From a checkpoint of a small mixture-of-experts model trained on Wikipedia: a variant of Muon for the experts, 4557 steps.
Below are experts of layer 4 (counted from 0) of a mixture-of-experts language model. Rows are named router (the router's row for the expert), down (a neuron's output weights, with its number) and show model dimensions 0-31. Each number is 500 + 25 x the weight over its row's rms, rounded and kept within 0 to 999. Numbers have three digits each.
After each expert's rows: "comes before" lists some tokens at least twice as common just after its tokens as in all text. This comes from a sample of Wikipedia text that the model never trained on. Tokens count by the router's weight.

# expert 21
router:517474542530525538526498485480520534528475538478526468503485478465476475480478538484524525475481
down0:476499480533482491511474525508516482495507522515495467491475519522510507522516487532481476526461
down1:510500495522504508494521474491524501559477500538483526455498531531468488487574510513557510511459
down2:510477508518539496480441528477491473474531519530500499500495522546525552533537487489465507501464
down3:517462515513504489499515532508528486509488483535519470560465508514511528490479545473517495515519
down4:491479488506508509501537494524488506498485539514497434529479565496482472549519502493515534517541
down5:454502488522512447460518495487533501463516540516507488515522478480497505488446510527536522476483
down6:538483554518531507500484504479497517530485495488520497464501518536504483497518530524516524499501
down7:461531452527535497472517521485480460475501499524493480472467507453485503457434531515513517466514
down8:511485484505506503510472436470476486500479511501547498476488504479507476473483475510473475498521
down9:519511489461508512512495495467517468511444492508439484516503466520517483530521489498456498498547
down10:526474510468480506488552472546539512533494482463480494537523538479463493522516518509528476485461
down11:476499470514549505527514494486501495511520514509486469546504459456482517499443462546534458482516
comes before: ":", " (", " of", " by", " as", " to"

# expert 15
router:497466535530530529531496488481521522524471545482533466505484481454471489485476519489529527490480
down0:506480503545460536473478555461499491507485563505531492508489503484512486500525490504527501518492
down1:534482469459494504468551501511487533485495493491533458464491527461483503525484543478480513489498
down2:488494501531508468492530517504556502509499527498526508520540521493505530522545500517500500473473
down3:475538492506517537473492519464490436524521513508489492482475528475441546462474527524520514478509
down4:518491520498504473541472505520502574497504478510513469521465505489488467473494525492485514525488
down5:471520502500524469509521493520480505478498541510504514544491461484498520490461478546548508503507
down6:521511513490525467480525513500460497480513494507515482551488548508520482488514523478485524532481
down7:529514468525475540469470524462542511476479524493460524493529492524487509514468533470536528509504
down8:540538447509502514500492504501500473515568505460524463540518510475491513510487529510493523483500
down9:472493471482507470506541484512473522524502487500494521469526445487487484481510474490485516473493
down10:539481493533513513482506479502537502502497481529495512493455491520459487491475483540487499528508
down11:502494497480474500494494520528489488494470481513505482455488485508490498498475506509521524539464
comes before: "|", "-", "s", "=", "===", "=="

# expert 20
router:509465525531505534521476494485500523529472537463522479528480473481486489475468521494520521478493
down0:504484490532498478460478469519459491508539494523454484515494504499501531514508458444507474520516
down1:488504539487488521528501495458476449522473495555462538483479477493503537487512541504483541485488
down2:499517488477501483500473516523503505486465532551534503476489524483502492507510485497489517504492
down3:518466461468502500481486531478494486550466478488529510493475494503456516493498500525513510526527
down4:534500520515527508512501478512495485524542495485530510516503475551486533478509513519515495500547
down5:485491476520520480503503487520501522492500483511518471526485513461477481509482496464495550497528
down6:443524466527516479518514507514507533467458498519466539512492499485477523494497492540490492493476
down7:516496520535488517489550491474485519506502460512455513502511495517513476516514448488490526495535
down8:489470496513499481491502517506500497541478471513510495451519471510499503450513518483460499509485
down9:573489504518472501489503504525489487513483486523525504539503483486500499464483485513537453523493
down10:506531521519500494517460471528509530546513495493480513489475540504481544503455448469527500506492
down11:506517535509502484500471497479507508481504506471512499533483471477493522505474499551507493504504
comes before: " ", "0", " (", "1", "2", "16"

# expert 4
router:504467528523518532522482476489517522527469531487524487513473477481473477474470533504525524469480
down8:511493523489503481459545557475554494473482511499503492520507531549517501505481483505539488480519
down9:458498498463476528445508511497457518517490501495512443504456464535493494513473464529469461499476
down10:532515534523572493500476407458491487517462512546463503508505521472497498489469500491529495493555
down11:488454528529528508492538483504491456515532514470494518513464522498494469483482532528494492497476
down12:497491497494441495544481536526483525509493443490468522472498492477484529452508478462490493455516
down13:509552522522458478513504544500518509514526486517542478511496489493465475512500486449490523467525
down14:490416486526513466489490476506517490532507497536497507517523494499491475503525492481504451504493
down15:457484502478491466494525548528501486478504551501492486484528492539515501498493507498505528514541
down16:481489522491535494471541514518558523515477515509502468498503451539459527509488474509461523499553
down17:505500468512460525476496489478497527524531511504531490469532481489469510503510513539448496495468
down18:467523528523491517480476503515483498510543501455470478501475465476510543523448411509466530490543
down19:514503520495474523460490512488425525485470478502498527515523491461483504499469464524528483460497
comes before: " of", " to", " in", "ing", ":", " was"

# expert 11
router:505462540534523531521476482487529524524465516490526471517481483456474482475477538484527521484478
down0:496463483533514520501496470513475494488470531475505519480499512514504499464475460494516482492473
down1:494488510490501513505529495498495486465455505474516521493500555460524501461480463473507506486517
down2:478434534529483486507479450482488531508549550509454528514538492491488523497466475483509526475445
down3:509480453489503483541487517505496484553512523511497512497454508512537510506547543523525539492551
down4:494490524487506498487467549554505435481489496550526508534503498442468493544512495531490515520500
down5:443497493475444513526489453495495540491535498496504509505496472480504503483513505443493528497508
down6:519511508525530473508485442483499482512536510475525491490522489505476483503483499473503514489513
down7:483496514533542512519470471459536475457502461466524481522458524514495529462473463515512537501526
down8:497466515531548509469501520488516527515492545498500463491532500491519514455470534493494509483492
down9:511473531503448462517501493539508500532504522481467500495501511478520478512507499495537507465502
down10:515507526480478546471501516513495524539550412519479480472517462473505504518521475514493452472536
down11:488504512534471461504501472501516523473447511522528469495487476457530502516474519537468510512515
comes before: " ", " The", "7", " |\n", "8", "5"

# expert 26
router:504470536520519525513483476489520532530472530478521469531472476464487488471475539483528526464475
down0:478501510504486479529500525511497491529520538507553444523495507467477467517536520512508573475490
down1:524500546522476558518483521518473501480528556561514501497518526483497500534489493468478503519482
down2:492450538503474517514481535502476498506531568467474530528522481501493489529520494490512504530530
down3:509507501496503464498494512486528485530480521528516481504489510502469477509495495536502520508552
down4:481481507508502485512488488520454499481495507498483512525511532476518513512490500534513470489536
down5:495501491427495478519511529493474505470495526497486515524504517503526486539469500503462487472522
down6:464485512529494520499501530519492532518522511489511544486521456502509515526488482492499518572532
down7:523520446497512464491498493476527530553522510532514447535492473490521500509512519491489503519483
down8:517464505540531447474474497468512464494506511570479472480526486496484493497479481479524487534496
down9:484500508520513510500484453536473524506481481509548483495500476509471521483485492518557521541523
down10:491481475518504566536512518512483491553505513492491554481489490515527572507535486490494469482550
down11:488524492536515489529510492520474529519534462538482476542484539464448536510509477507565519537505
comes before: " |", "a", "|", "B", "d", "S"

# expert 9
router:498459547534539528544489481481525519529483527483536464512471470475493475483501534501529516475471
down8:541473505540458479491478528514526463500528492456539528495499517453531497468542516448439464502484
down9:517497482483497467450468519482503592551515508499473507509553516476476471541542460479521479490458
down10:501455507479519487483484570465521532482495486509489499469483510458486487462520508511558499498476
down11:491482489460439533517507510502507495482483540527539502527534510502492548525492503483490496492469
down12:479517490523483501520521509547488531516487533511438503469506520500462473483519434493513469520510
down13:527499519491476548555501467489507520477517512512492483475467494524477501477485498535513488495538
down14:537519517554496465544563479502482465426478505516482524557507491481482488518502506440496532512479
down15:498522508486529500501493530481493458517515492521516500542542514495495516563508520517473460449467
down16:476534524483531495482532524485439498485517450471502477506487508451510502506471501515518426502494
down17:506541510563495462512505483517480495504491500466471476533503516469488496443455508505463521507522
down18:536477496521470494498428477488474541417503484515529531537515487476526500491482503510437519481481
down19:486518492531506510480521508489501491494467451485519492472461520456486518523460467502464489497516
comes before: "|", " the", "-", "==\n", "0", " as"

# expert 16
router:510468535524523528521477483472517530519474538475528470513487478460508479481492540493527531479479
down0:530505467479505558439528494513475501488517503527501499500538554534515458505472510520493438512486
down1:522492462481503534499469518471486539476488504473520471488487486485500526518475522491506483514478
down2:509511512459467518507507499530475510528478454496524512488521482492537524516554443484484517504498
down3:501546484486502540491536488517482506532544533467502505535527480527478499522462498487547522525521
down4:506512527524497538500533533427490491554493499530524497552493499489534516500458527495481519496497
down5:483487503535492472505499477485488472518460490466481551497504516465525526510497489520499461470503
down6:503500522492483482477505525492497493494515583473520489474511502463506458535472511506510477506525
down7:451484472514517499488534540549494517508520506544493507511473498500520525489491502476480492504489
down8:506498497473490515479503515506471466483516495493495520528480445496497494526514495501497508499499
down9:480469509503529490487512450500572476500482553477491600489485504525454499477502509480516542454544
down10:488512532511532509517491492518475456532536548521518505509499528501495508524513451513464504543513
down11:542448529532493535467503521521492458533511458526476522469521511506497521504451462468511526490557
comes before: " |", ",", ")", "\n", " been", " a"

# expert 5
router:518468533538516535522479476488519536529466528483534465521489483480481474467468525502520525467486
down0:537501468504506494533494497492556499529528521537513501477472527499498466499488528484541453500533
down1:498483501524525516507515494504504524531496457479465518529476530482498467467497476539508497481495
down2:509497469486563544496500460480496511512511546510466487487481493513489492521535483489499466482493
down3:529510510497504486458488547517543482521474510511503493534466466490426523503481524509527513471481
down4:490480472506470520492439524493460475470517562515538516522497489496518437470482523526514507508536
down5:516492495494542530540489537508512490519467534484477449512508500511494544521475467488489504483451
down6:475509468475458496490556468498473504506462479514477483426466528459439500498492513492496506471501
down7:516498505493484488480476522517476480538557529500512541480522463481496521543490495498539454507518
down8:489507523506437473515510501499513473505487460519506510488492484438520532516499499488489513514476
down9:520477531480480489491524513472485548488501505531523508460502485525548471488494507493483535494512
down10:544513496458502505437507484470499507463473494508495494498497493501499503563522493540495484524501
down11:518472484496478449477459518483526513487508492508472513541510489520533527526483506510467462490489
comes before: " ", " the", " States", " he", " it", " —"

# expert 29
router:512474541516530531526480479485514529522472529471530473506478473464489473480481523493523526478481
down8:457462551492508480502510491518518516529508480500407476480477519481473490495473527493533506521457
down9:422535455522532476492498481511519504539503543540547506506506496498483465471495520472518514517495
down10:524483483501488476528531497525478496512454506527502556497487526493497467473493520514528524525497
down11:522500539509525464525487463502506476493510511474506455502465471519491492480483533509493487443516
down12:483526564498528506480502452501545456500491550500484499520489509491497509469503478525538474499481
down13:495521525477484505519500550488525536480534495517536489514503501490506503480525490478469461550496
down14:480518458463518505509453478471467515461529486476510481506505503531527506474499507489501435471469
down15:494530444492433501501502525519492484501497510494475516497503543488507520494533488500511517478560
down16:514504482502479470502508514521481532505517513491480492466482468530512475479486488483515508514502
down17:528506520511492513477472472468474510512501423513521513524523489472520496506495505485535500561511
down18:518433516522522450514505462488476475503489474488502517500500524506523512512505483459527519461488
down19:469542510474504514500466481496511511485498539543498525512506527518514558486489509534519555505528
comes before: "-", "==", "|", "The", "===", " The"

# expert 17
router:515458540526536532538483488479513523527470510477524473518482480467486473474483525498528526469478
down0:466481490515520512487495486498473495541526509528526487531483531504502513483491481482532499499450
down1:444491511511485518503456511463507541487459535498529475509531492521458492514546494534534484492491
down2:487519506543482482528493510531530492495523463525508486545516505498536483503482518502508470463512
down3:486484489516500508449481468514500502463542487547431484456461512465523511511500508521535497542486
down4:514522524488537510499561504519521522503480548503476501471520504492547524456484436531489536504498
down5:479505479519511532507497478492514480481482502466501506476479530462481533513478512481548489468491
down6:469524518493512529521526513505511504521448524495573483494520524488511500512491480489501533498486
down7:472523514512498493508539547450450487487436481512481500489494532487495426443502565522532478481489
down8:484548482530512513491533494503489465502496507554535508504497477471461460486499513478445512473492
down9:498474527464477487539473458510480502536542528511499455497508497505528446535508498511531482488464
down10:466472476443525519474481526470556532546481505466480485448504467478482488504527510528526488519507
down11:506470515505550520512490509490467427516498493499512519480496526523519482531500537455445449493510
comes before: " the", " to", " a", " by", " in", " his"

# expert 19
router:520458537521536531528475485478532528528464533478527480520489479469493485477481533479529530488482
down0:530524469522465529492501493485478499473547478417446484500500514521496479491507505447536512507477
down1:501505497487449538445446492450490488542499502494533493431560534501508484482524504480481479504501
down2:475502495531490533484509454529510531482453491501487490526467499505489480485474518548507536480494
down3:515490480487487501537534458490512508502521541495510511493519500505447508504509506459435513493493
down4:503512530473489500526465484490514549520440487486522479468516446484472495519509511476518558535506
down5:512489457498492471504439449538484461510488480521513484509504526498522488489497500529513495460495
down6:512518507479502487501493543497533508451505501530502543478465518477483508495491543464511478543473
down7:518521512474488490473507484530529532495447511471512496465468586447461503564494520482502544487553
down8:495543507540477482487502505494495546486550476513523494519483508498507476515520513478511480537496
down9:471509529533503525485498540502488508493526471528487514542505546492492476482535487529510463471529
down10:508466464520507477493518500558508500497495497497462477511501510492529465501523497523512540516502
down11:468491424530472495492494518469525506499515494490492528440483502503514483516525510494543526515482
comes before: " |", " |\n", "–", "%", ")\n", " a"